Weights of a small mixture-of-experts language model, trained from scratch on English Wikipedia: 32 experts in each of 10 layers, 10447 steps.
Below are experts of layer 4 (counted from 0) of a mixture-of-experts language model. Rows are named router (the router's row for the expert), gate (a neuron's input weights, with its number), up (a neuron's input weights, with its number) and show model dimensions 0-127. Each number is 128 + 32 x the weight over its row's rms, rounded and kept within 0 to 255. Numbers have three digits each.
After each expert's rows: "comes after" lists some tokens at least twice as common just before its tokens as in all text. This comes from a sample of Wikipedia text that the model never trained on. Tokens count by the router's weight.

# expert 26
router:164136134099130121092122126120163130126091030123115170137156205150129117153139106136118157131140169072181132104125184165119131104139155143165126073102131066134101115065101128146109069145061121154134159117073122181155137130077112142116085132112065137133138118112139060139140131140152081144154110082089116120218074115111169085089142125153152160077133084055116148114131141158150174151153
gate20:125077115129075091184115120112142174180146104102117164109118189096137119156137073143090068120133137107137171077120190209101120134083099112108154131154151116110108141114142103085101122136090115106112132153146170180111114155138106121184090115132095157172074111103152206074065110126087074095094136139169093107185152153138143045088134126139141118150164094120183161138160173148127127132145
up20:115143133081126127100082158148122075104120136121232109133109186127113137104100097118144141122107138081203166111168194143103155076125111117123116169168101068095164134140150121092115062074143125140143150103206183134156134153136124133146167079158142132123058173076148123096139115104112151097109085157127127117153196120129115141143132109155137122181142202164128143098114094142135142216117
gate21:099180122150121137085163174135141199247084137116147155197160111179178125093147187112192139114137113099156102095132143120115119110067160149134162095116159123110138100119080050134113106097109138122131159070089137119125135120086158114121128124154125149097107133091156167129128113199135122122135120149117090139087115115119110037061156102138100109153141142163147125106074137124088106134190
up21:055086152197107158101108156152103061137187118153100169115130143148130121076101092128092119154100128161097124125103085173116111132081084136120135138137125154080172058166135096126088117122141090104055100154178105131112128164130151135151132136163096126135048122094086178099149132183178135102143095193136091115074127108177078111197148135105129095163152123145168150098124090094097143121095
comes after: ".", " La", " Po", " Lo", " Le", " De"

# expert 31
router:127101176121168122077083136148119164130150090094073192145185165150162119095169128179103106170130111145158142099092113132079101121157152165151076144095158089104188133066052113140155112130138141156130082088092142155112167119104119139110079169112143161150144124123179099136103129177079139121103122129087174149140059107060164127068074145125091182102112094136107141183130123177117162142140
gate0:122157181183192142147094107124135104150105118143107154150127102119097123198122124081075148107216126124151114133149131163171163107172103113139119157128083138099099134108079114086130190130169110092061102103136154087193134184172083096206154123194088079094153110130119075147124145150141103119161076111144167123100171112131152109128137152173122125125130115104128127139141158129150095168037
up0:105120151153109157095199080116155054092099133132129112122142140074159159157123093083117077078100137206124054190091090112141122144097141114106168155165086117212133111119122136136065167140110151117113165132127081133135134185183110116113142126123096091103112134151124146142157148076192160177165094170154100189123136135095090162160110102126158148142166146184127134128152085139154160105090
gate1:174120185142114138174159145177119167191097117155120115190159152151137151105102120130147145182077137077138092135106162099110130097128153091074128104114121089123166107103093141144163128134154179050079103061162139130133113107127102107145093139156063138152151128168102095109118088192114174161143135163074168084136126134133114136093099114174112085059204111156165146211114119101117118140112
up1:134101152164138122072158147154051115112057166139091065144181112215176182138174151063083072165124098099108144094131098100137158134170124135117092091129089162120174122129122139099050155150128147114131145152105089082135131081149136125088093166147096132144133117129107129089141160079136118106146103121126058131152090109134117157153150126100165131189081118095106108074118117156135163060129
comes after: ",", " it", " It", " he", " which", " and"

# expert 8
router:145126169122166109072084162178063170190080097108150129148165161159156112122147112106113161147126118093182128115086162151085128096193137143139113071145100099063140114047116092150136091104105126167130130106081111146089160141096100147127101181115117116148166170065164100107095085146096141109139135110057151173186139089108160086104134171125093185087108152116138159134127150122155185109138
gate0:142066077128155123139133193144121121180132113150154077128131161113128158108150146137106128147088134143111117146135171171149095132153158124112148119133102135143114090075103112116167104154129140141189114054162135159179170145056118145138128170056160113149081085134140113169156108146086203167133130144110146123157057149099038169104111084146108058135209108131144129095124121113081182161133
up0:034081114132105165164174175118157110185126114160074110122130137096175145114153144099092176102107171173138100113141122130145086125117113086074133114115118112065132068091121153125106178072131112107112109110138122094127192147173104147196181151141131133135099145126159147105187146152103181129157151176081111115119111151141135090103157106143109080082137106184133127076135089050165117109184
gate1:110175138130130120191150141084107153165194128113145125161133136114134089162134118145117173141108047173117129109112122098138141149047134129174120175106089123147083134107139117135099108138195119077164192065095124100138157124159105039148124102199186153097141063133193163110064106130104112142156130129119113184105125113146119098131146172141103041099076144130135142116129152108121115108148
up1:054132154119189120086067108172151117084104090110149146110153148127114099159123104152175146117077130091104122151127177088140131103111143114123170102108113079111173050097125120080161067102156170124090128121160119129158077126192118142142104178155109169120161142149125097085104068147139088154184113160065115129101215143156153128152124091176152129078073139135112128108184167112159125107147
comes after: "s", "3", "5", "S", "4", "7"

# expert 29
router:145105154135139112133119108143082150141112089128122143200149188102165137099149125148092184190119118116137177069090149165059142124151107185133142102127131121149111116119105107131166117116137120141091141153128151108123181087062135118078108185164120146072159119085118117129074085117104153113125141097119131150192148088129171084056110161168102152072151073105125118235093142184100149142137
gate18:119160143159160166136140113133196134118127146103068142130120156118128110139108086115127103146097116084113163142153184167092128173163119101078101157109168137134120144094102127153144128093156129111079106080156126131109168099140125143092148089102098163113153138151112000166060119126096145135212158125157154120090192083099164127139134119207120108115122130124177194163085201116131094143095
up18:112147162139104172148118098153153154155050090117078111073117093092141117090135032138137145176112102138108186166123182116092166118164129081068119123128104153080126094117101116132046152085155133090101123156162097093118144128122095164071134163157089094110086145140141145153145143077132152110127117098165136068126184124104100056088148139113131096086123159085103103168163148116108114108066
gate19:139087105150107169104101189211103088089096098093105134101111108128169183112135147102132154127129161137100156079120164136170104142187134126128148069128120118147144069162103154132153099169145098106131114135144127155144213123101113132169164177167093131108133123104104076122118167162093138119217094204076192089126139107120131104161125124170052141132174119136092103137112110112193160103119
up19:090133131158143084159119122153153137145152156140136191181093098147100132137083068146107086106129094075091131143075111145149169110142122124113139166049164113086125116096100154122107192138083171112156129109129162111075086063127117090077130159074160099160154117127127151110157137162107179163074127131126204139217166087140150188045132143116093161108113142144120142115107168118119110114154
comes after: "-", " (", " \"", ")", "\"", " –"

# expert 7
router:137154106123155100151066165179153127121114064109188109168186168144130154093111129154147170146161119121142154096105139132092141094134197121191065064143103068069128141116068092159155079107099108158109152114077188128136167126114128135091139185077106125122116094067091159148087107136117167130173103134124190175152146082094130124106096171124148150100100115090113115133144147175168112106156
gate0:100141110103098150100127130106126087066110116105124183106160183180153174123144097091160145126125131127165109166112124100122104088078153140144138118202106164126078086151119121115149116084115140090111101108040107129106187152116114091157148058092158162135129168131148086127152089159106109093145090168156114139128112067122107134104112096061071187194111138166106102114157091191102094104189
up0:174107125133144103067150107152155107069142143161117095186135117100125182110150064051135152144161142118154150152161120167145140127084106189168110020151153116090118132155139154143115130145120118074080174117103139125162171174183120147098088149133066124139160128084155101091087126094174136108113180128109122085156140066153120154157111131109110173143118105180130111166146195123175156113164
gate1:095146131078175131164108196108149083108174071124077179137194152128164145126096142074090136119149125113133130099151188089103155146137139153066115194109161060092161125112157118075119168143097133132185116105057137096115109144111094161102124120073082108121192085120135116137115154112146120132103122156110108067102149115087089177152178104127080121182107147110127153128096090132148134058130
up1:057179122140139169124112155082147091174117157097155114080091187108109120175088163066096091084127151105128136101098150093136135128112116146153179115113105083154149134110075108072088132110169150167068099140144105149089063170085173128116207148140106146085106177113149100075135119112166126130124143159154121103104198192119081126140133124142135121170152134090206155133102140131170148117098
comes after: "s", ",", "e", " c", " de", "c"

# expert 28
router:071110139107136101122090168144098176143131066112148113174158155093246134187181097140125199124112146096168175095139198139091106126166170150162138081120135105083165071086121169126109138115116143129080096096115174206132133155108140119107131158118107118141157170090144089096124092126151138105170122127092118130131126177110145049123091162160101146108077100130131128160142139138171116141101
gate2:120102154153066151100103030117127157165111139118164156191112065159120112131161090155042134121121134150209144131158136127131088113116093095195140092132094083136098124101115147146068082159101147100150157131121100088074182091142117092158138165122193147088128120130124160074105173170127153160136099179163141167141140183125092144102132146137128079175131085153121145140128118099101143115078
up2:148091113107055118164122139175176082094080122180124102118085152132122132148146135154115180118147116112173144055134153182144145130120121133104122161114166125099166125120142201139122100102112157079103100135110076135116115138139097104095112125117091119111156143132075068133053162142089137163199077089160094115099158203123082156176158123167123119164053097113164168118125113080148063127125
gate3:110098084139105123124130112148122092112152110130144113099097126087176224191139162122162179154104079120130132111147181118109089110125138098165132134156156164161117159084113153165152124102080073135053062168133100174099142150182141163134121143141096148157122121075125107096150187134124129153128139114128088109209122194136114150099071165101101187095108086126162097136210114105177138138129
up3:127140111141165122127086134141114123132106117155166159104116071114158114142128141079154156079163078207145074086131128107116122104146123121066075177162080120166094165089117179180135124106084111159062101212085150117105087097140101126100114082149133174099185150096151166079116119135115079100060174130089113156138123146104080123154077130143167156142170079145130112127155103088082102144112
comes after: " |", " Z", " K", " L", " F", " C"

# expert 1
router:134093151090109157128103147131100163116118087102104142136140148146152121131167049137065127136136145085141147092076154107104142057183141189193134042108105093067140038058111088111125145118121185112120103142111154165118130070093143128140120178116131108130145145124151105133148132134101162112121097099091146120134128139101144089061152154126123188061098140140142193170130149157187164125136
gate2:177060189130148091148119108101145118113165107072112133138101169134106124131157146162098116097211157146151078065138116085112085093139080112116118158140138137166135092106167157105096088091133057144156116149142086121078151157119126106140133166147120174163146116124053145136179153146077175101154126137122199134143166114117140099167125143109086146013091145136127116156159148119165110144077
up2:085197081144111125123124111135118119128096160152067138141188065183145147075169147092164099106109129149130147155107154161096116177171096137130154093111099119127149097177090126194158123174109163095087121128077117137150161106100152115098118110169126154100152107141088172134171070128071064180098196127150135114144156100092151142126088121110111135165110066115128112154123125128038062103100
gate3:131139096157134138132127115187141163126134095114092107137129122097121128088129090159057103129194070102103092145136080067132045177116101152129125110119185119171103143166117176142125142100108051145124152113096125138134103134081135151122111127135144170114148202154171088114138121070132076108148102138162110156130158147167173077189123070176109198175128153157168073122087120157086157109119
up3:102078101181133113113147102097122168084046152128132107119168152128091167118100123148146175136142128103075138139069102116102120116125136112103200137157060158125116203147157159155062145139158135136111139090096153161111103163114103171057071111070144092100111127155125073126136164135092059119046065146157144134152145121122155147122119094093141135156074152105150159168115123158100157078146
comes after: " ", " (", "\n", ",", ":", "-"

# expert 13
router:136102154115122112096096131161102119119085075072149125143139143178180090141156144130108110138134125096149119044094195144147106102187142124132142114119108054076173101121089108141152144125099209140140138148144114158140157105124166188125104141109136119102158162095110123125148155134105154144126065121143153168163158136109102145060074138126103139103104170078147203190096135114216197089121
gate0:188112027051194156085116121132160149112119098140112153156132095096129104141172148094124101093108121093122182095131116119110133142139119067104147170097158126070090071117104148122118112078147107163093104177128113148124161083148168169097121130122160121132197127147091114081125078160074120151126184129116098119136129092098102152109159144104116090098112103177172151175107109161131099187202
up0:163144199166109123075081134076150176157158098135079094119150111098121159097133144097167163123150144080167129188151088168101115145116209129106163129147150212051131149131173128215111099143140160085133159155134147134151140130159119057117063105146142106111163133141140099169096145128139092126101159110140097157141152136100125150146135065150141179136144146100139091139121158101198084115164
gate1:161079120152169159112073112128114095105147176144094112079137131122143110106083115109158121149142083177204114094136172166102126118113132086091101149160082072173103147086135173110119154106130140123140108124102136057150104051154128147128103122182128147125185147111120110156133107103115163101166156118122171133114174096133097154101072110103131123196245086108126101190131122141124098166073
up1:120123142097150117139087093153118129167200146127108104078142119128110160221142092082125122090126122108173137169128178083126143139168151155132107138154135151133138120152106139151146089163108101183120111192145124153168072100129100093087168095071166089138079104150090123103161167096203131095096097128073186199110135091117062132168135110137100153104110135105144144131069157144204139094151
comes after: " the", " a", " The", " of", " his", "The"

# expert 25
router:155107153107150151102111161184095124165099088088135155161178197144172116142136058139141161163157133100142112103094128161123096108150171142114122137152156086089158089130098064154142097087098122145142119082054137186116135093073167134076102139104099141121149158052132111141094119133098151079174095102128145109148104087079139104108057190158121194140128108090166140175116118162143136092087
gate2:115156106137187160061114147141154125200110149165138189116167144139150127082126161107131110140060119164141158117121155166181149104151089113150143112100136113147099174144116123139116101093155112210127151097127046125110083115149139114063088157103120125077075138151133161126179107124088126083134198181177075115101058131095154107139106153091113116153155104126142119156077095066140094158101
up2:090138124135159116146110177135190082110111138068167111182161082089152072136169100180143167152145153161096121083144138120166097162156080159146160101060120139126129115099116115143105160201142127106127122109153095081135096086137118196096146146078108145068136156128132119164198129133120093103163154145112159123150059118067108139115070103100099175127149149168107073184170130077145144147149
gate3:108112126159073166154099131116097093172101099216102124127102092151145202072131154133116123138092153134160145115145108104084096101151113164109083116183103163157164086103109152100140137122172145084093154165191117124148093109151133106112122156141114102113127125053137146069115176165194143075145137041113144117177112158146156133113175126137134200145128099077115069127142137168170159091113
up3:133178111160099145133164152122130183152114109157114083194124075099147138086167159180137092137124143169020128122133145036119127089188134116068113090176099093096136144123136124096135131060097098119079169166179142133124121081079147139146131127084079168135100145170115126141188093140144153171093152153125135162134086120082106140125180091144114139113135132157074123175131145095133124156169
comes after: "0", "9", "1", "2", "8", "7"

# expert 5
router:158133197098118099109086160183093139138154115116157106189163141157132103125138065152138179180129125098144155088087144132105095046147127102138116059134118081122222120075109092132137071126136123149064127125119158134122172098143095164132102137145141133135196175062086128123090100130086108122114156103123151122089156181102180083120116154179102167096106111126110147199147153136146129145154
gate4:098127081097077094125154165141116170135143192071122160180071092117161087102157132099121119081126094114129143123124124163048098092117092112095132161107166117149149149117159136108073123132104106099121092126158135152063129088144151104127177163105106113037164117126137173155058089150109140116130112186085138178107081126128102102078121118102098121163154138183110131125155125147069079134047
up4:189116152105157119128121167125140112110146121142084169063162212162101168144075094161096092148099149099134134138168065093114176173119175143153155125124174137117066128182136135161121163090157176130140094103080105095098154158137104110097079093120155130162113118178138087140167149120126137098144170142110085085154136161102204163084138073114171174157069148141091098140153143160165153134166
gate5:125065132156152124122118173181125194132194109127074124104112148103094084166065164122157186136120133126153145185069201116173163171137140084166147197130138094143141081164113057155125090106163149113124183153150103159089152158155156125138100079104107107101102110135115149150087135107102144104093103136129165132120106132167171107115091222102143085085136146130092151115093093144130153118106
up5:161142177136160116120152155153129165149173126140126131141088170121080155116102152088123181180127119146129159105123163123111130119132153142166140119091103107125151117170197059183090160079158187090197113116122127122091154148169109132125117118132103162111153131169089175117072102050097118105135130075155134117113112187181216090140178143093205060121123100090118120142085117169117138145126
comes after: "|", "S", " S", ".", "-", "D"

# expert 20
router:150144196152161111124062174114132127145081044151133138174157176099188079134165107120077131132105094107114134073094136099084117142159104166157127101151099163038126145078108094170135125102143174140091107064139167133121169103137169140093095167141179155143122168151125113114121116121131135071144094103091151175141125143100170088055153168148109112086126106093167090137096175153130145142151
gate4:105069103135152126120153108150136107101078108146139103165092089038159119165090107156164119109095126119137187107130172139153109105175114135128122155116213141231132098144152116086205097131132132102090105055139160130144129125151134132125127202104114061179141109103127159179109079131146139108126095114110124101113115155080150120098112115093096109062126163117082115095120148090061133091138
up4:109128071107122141131146098111177078178147096132103122139124135158079063075123175167107177081143100126095141087136158133195158137116135107156180077161137181100136158145144133133098126095153093162183146166096112101136120133114080189177125113074138157099132098070165123147120103069064167177142149135085113142081138215168137146125091101119115211121115152129158136148151159163115141129136
gate5:169170128150160120109113054145154042130202129120168122092067135132125117194159117163094105139160140159146123187122165145170077092159132149170166151098093163068094108142171121125151147161124164124095122183179147173148117096116113131191097124130114176098158156158068132108105107152097129134102069170120118089143124155120132122086144122099090141114121135132131155165104203164126148136049
up5:112168132133145161117163117120183170207100094117130114167071142116158116227151139127083122153123165120090082130106138138156139094152134130094130126168131147111146120160150128081128127101141135104156215146147129158140128111136160191220149137156114096159117138114097146151144093160154140103171053079118179091194165139101088137193144138144119124109175133117138132164166087156202113160100
comes after: " ", " and", " to", " an", " a", " con"

# expert 24
router:204116161105109126108103163203088156161111078061166100213168136134134138110188132129119168164138113113158183095086155157072126108122159140169118117129152084089162135045113086139124106099081128139143101130085145162130168122102176120095121145132152154144172131088149094112100095127129121129125118103092144193162125143120110106107115132209114198059123080090127141165142171128124138123145
gate2:135157152192135083128181124159100128197165152140148119154103174116141203178156071112137194175125165135146132109114142206146182063172071168120116170154164104117103125087089115178127103115162102097119152146081168127108211146138149111136168116136124116134130106178132107112126181088145153159123117065130159030123132145157122122104125120148116172112105114108098137139121133122137138166075
up2:152122139179081095112141079196131124184138124151160151115090089068121170193093120071129133154127159134141132121087153248138126100138123170135119160166136054112187141084070113109124084133059075098117151139105189137131136127165178130113142145119121129140171158130107091129137142130135147176157068058116092113107154126151116096124129164157102145100149085137105177150138145135129101176117
gate3:172100082101121103115094146089148129119103142091134168078164132139097200091118126074152121128133117121075088131120181126145148136134116092115048185138140094119130148122092097139159129114164055080051093117123067148086135149107068134133138135155122130150131125163114122112160092097135173118210149148125144171137043145069132128103118185174099080153121162148148130080173099132114075120159
up3:144134119107080125097065087135109118097116120112130089157157112174100142183166088167142150161134188107088063135060138154130141141120160165149112102155091134131164106186099173109110117144056183084161098139087124175126163096106124107103123122199105141139159141150087111179123089104078132132101143138101218167178105177105103137114132118128173150122123093134155111107118217134095136076107
comes after: "\n", ".", "==", "===", " ==", " ==="

# expert 2
router:117116105111166095093114202153108121151127083084122124152180154172209104095157061095082151158173122144100135089137160127044124114174151166134111134164128128133127127156085099126119116139139114138125100102088095155105158136103182143053069140085155139158144144092100128098125121139054128103115102094088146105209112078104128122086120174138088208083132141101151129135129150157109132140183
gate2:132120142163087128170168115160086156142095116129144146143054137162138074106099136090114100162090074161099127089160129088114095132105086143106104117130086089135149149144143056157117077108182091083138118170082126074114118176120120135111079149168056095148132123049116175178117152141120113139083113100170177103197076129138136165125096173140113109104179136123113143168080078092106133168144
up2:084108069106103114182157163115123124115111144156104131135185147147077047142153096165119124170151105157115156115094131149097115134204165108109127163110103146124183170140185115154094132157112109182193165082123128162107141165138182143132109129102134158216114135088109096153193148138073151123152114151146103161118116204121134153155118114129150138090141087136072103095111166052079127084144
gate3:121102091181117141187112169133112118087156134186110080117117071106147149121174077164159193142193115121071133132128146128106154165122107134128150119125144169142158114130144137145108091175152044097127124077171129185119112115137124157112114164114140162118094142116120132149131069176186188141153175112067131107098106226171089145123108126161220106107108126157125163112121136095159168116155
up3:108101126090128136103181163184068062211111207145184129082150131147130107136094147153163099107119184123124099074142114125174137129105124124163162097156104137093158144128133160137124050139068097130099102136144123099119161113145137188095095085117123126110151116113056114176064115153144202186110165163104112092098098157106089172126122093126128122124112149206123118161099149139111107105138
comes after: ",", " ", " and", " in", " to", " took"

# expert 0
router:136128159151197112155103125123108132130075114118097156169131156154157121158124103118096177159117085089154129115110148149119119122173131159121101138147129075087221125110051065127148089122094134144120146058127186196137170147061143146082124199155114132111167144101121104102081137130130140134188081119087136126143119123070113059105068106122090182101117096079141119128150121155148155076107
gate0:096109164152160141154118137139125163161103123083131139073139175105116104187174078138159212163095157111098109136152132112098158145103126153108129128109051128045114135118131148111109101101162137053140105185140164203148059098181110137095142120129119118089143208113133075153179125174157136118157075125153114159109135124143100148169147170180173196117105132111139106140147126168136083115138
up0:212089133164068152131114117160060109136154137163116123089140150122181175147110114087152092096157110143098076121110148134179086118112112135126094086182144103198136206112136137133133135112172100171105153152132123128058053121129101155104154118131099112134153135122110161116072131103124096152122100188179137159161145166087142094102072076071157140149145162109144173098114111098118060096104
gate1:104122150174055112118129101168120142185187104143127118175095139119109158143131095106077172153098085156102122127161146155105197097118095124156145140116109147129104075121125087167147129130108129022105132140161144136130091161119130131151116113158155109119099066122171164132096131119132155145145100149103169077109132110043119109095198136202106136036110101142075178120075125129159130171147
up1:067127160134041138114062117110083091169143143153091111126096152147102060134162155129119130159044153167140167145136132088130147112156099097147143145068167110112129119133128097105107131141173159146108120110160105118109160124098115167150137067132136122104084111066161130128103128122154169100091067197152188113134118172187136156109119169163113076116114114099106143122082209179139178119172
comes after: " |", ";", "0", " as", "5", "6"

# expert 16
router:122140167111186154101080140155101134158168104091122145109146197163156157142151073108051179139137127111153160085100145202128133075178180165169106108104166107084123108101068111176133129124140107125118116115113121144108176088114175162085087198111136119104147167104143096110098121170087169124141118119093180156182119158089130124059109142158148130132140098066098171172108162146108140083119
gate0:167093113133134155142071101121086076114123089125138160145125160152154106125064144102169077117111154110108170057134209180046128145146122167082144089111178145134120131163167128158210136144090107168135129142144084060125133077098139190067144079105140130125141133115129194077082157148161116131165148103143146146135129103100155131073113141136160127101143145087099065109134159140138143168155
up0:098107098139089153143131097156088133147151128163054123132153121104123110154096140112120121057169117139166177106095180127128161108185137097112143149108113141150096140155127129103059175158077108119175095163083173164208094166106194099115143146142135074160111120151134087190170081159125087117049150107193127085121124109118151138096152114112141122121088152094102159117101116122116083079057
gate1:112107154118155137106100150117093148106141169140130107138104077132193182151093176149120202094150157105160149109098138125164076141117140123132108083161089104132147110109120136107063099154115132123099122139153170175100105218121147190152177146176168094199109131135088170135137147145183084122137162176164114146144092057118133181098126129220134107153098144061124096118174109153136136150105
up1:155173115081198153143109087106132156148155144137066172094146130082117118146123089134139120122066173070096117130132138191158159128086151068117113132129080174064103162096111149113082123135108098118135143126100084138121168099130133160120191187160150150130118143114143154200180150137174154144080211089131146126174101155085098139148159186133131109113151175163113111131121163077084127183123
comes after: " of", ",", "s", " in", " on", "ing"

# expert 22
router:129119142127162162116110132165098117160143089121132179133134168088148132116158072158122164169126078077149195112085159161116101119181127139149085096117167149133125064087063074137183095139111206148105120108113143158124123130117190099140099173133120154160172203124134112090102116140113111110162121109059169166150143102095177127105068116134123165117107039084122172116144175152169126112108
gate0:096208149132095165109098097102089128127162145187109170150133108133109095161059168206120148157123145130072076121111140091127118125147102135125148111108102153129144108127115064113128162159127147147143149101132132095124111137032068189137156163134144186159133141125183115097139137103141077163167039151141097101142159140084107108145090174084077121121168177161169167094119100120153130106165
up0:138112108084207110092128148185161155188123156111137126079124108110073172060221103109097115069107119118201174115182144129128123098125085141148111174184163160092092162123126129206139090123146119186120143109121118167136150102125183079132112108126184091146120133115096115125165134090105150108137100126114091184158116113135170069124157116181112132151136156133119103158089132103178154115114
gate1:152102155159068140134148154065073204115176146127126115119141068099221120173207158106112126090102081131153102175134095140136093080099098102125090147156143124145111119165110086155115086024107057108165165128180135135131133159128103137111083115179116143137167122081129084103138111109132153136121070154149129104134118160123120106135080123111064149137135105113107123162140125122109079128181
up1:105170157115125197140162079121086097057104151104153175100118135102163076089115158135141127114109057126128108184133125138090085146105119163171107165154188099168155096202119118100104096086157098089113105123172087175170109136094079173139093146172090128126121072078154125090082123150110163110201111166195120119105119149103147127140117140082146109154141135077127115122124086081094119095124
comes after: "\n", "–", " /", "ed", ")", " place"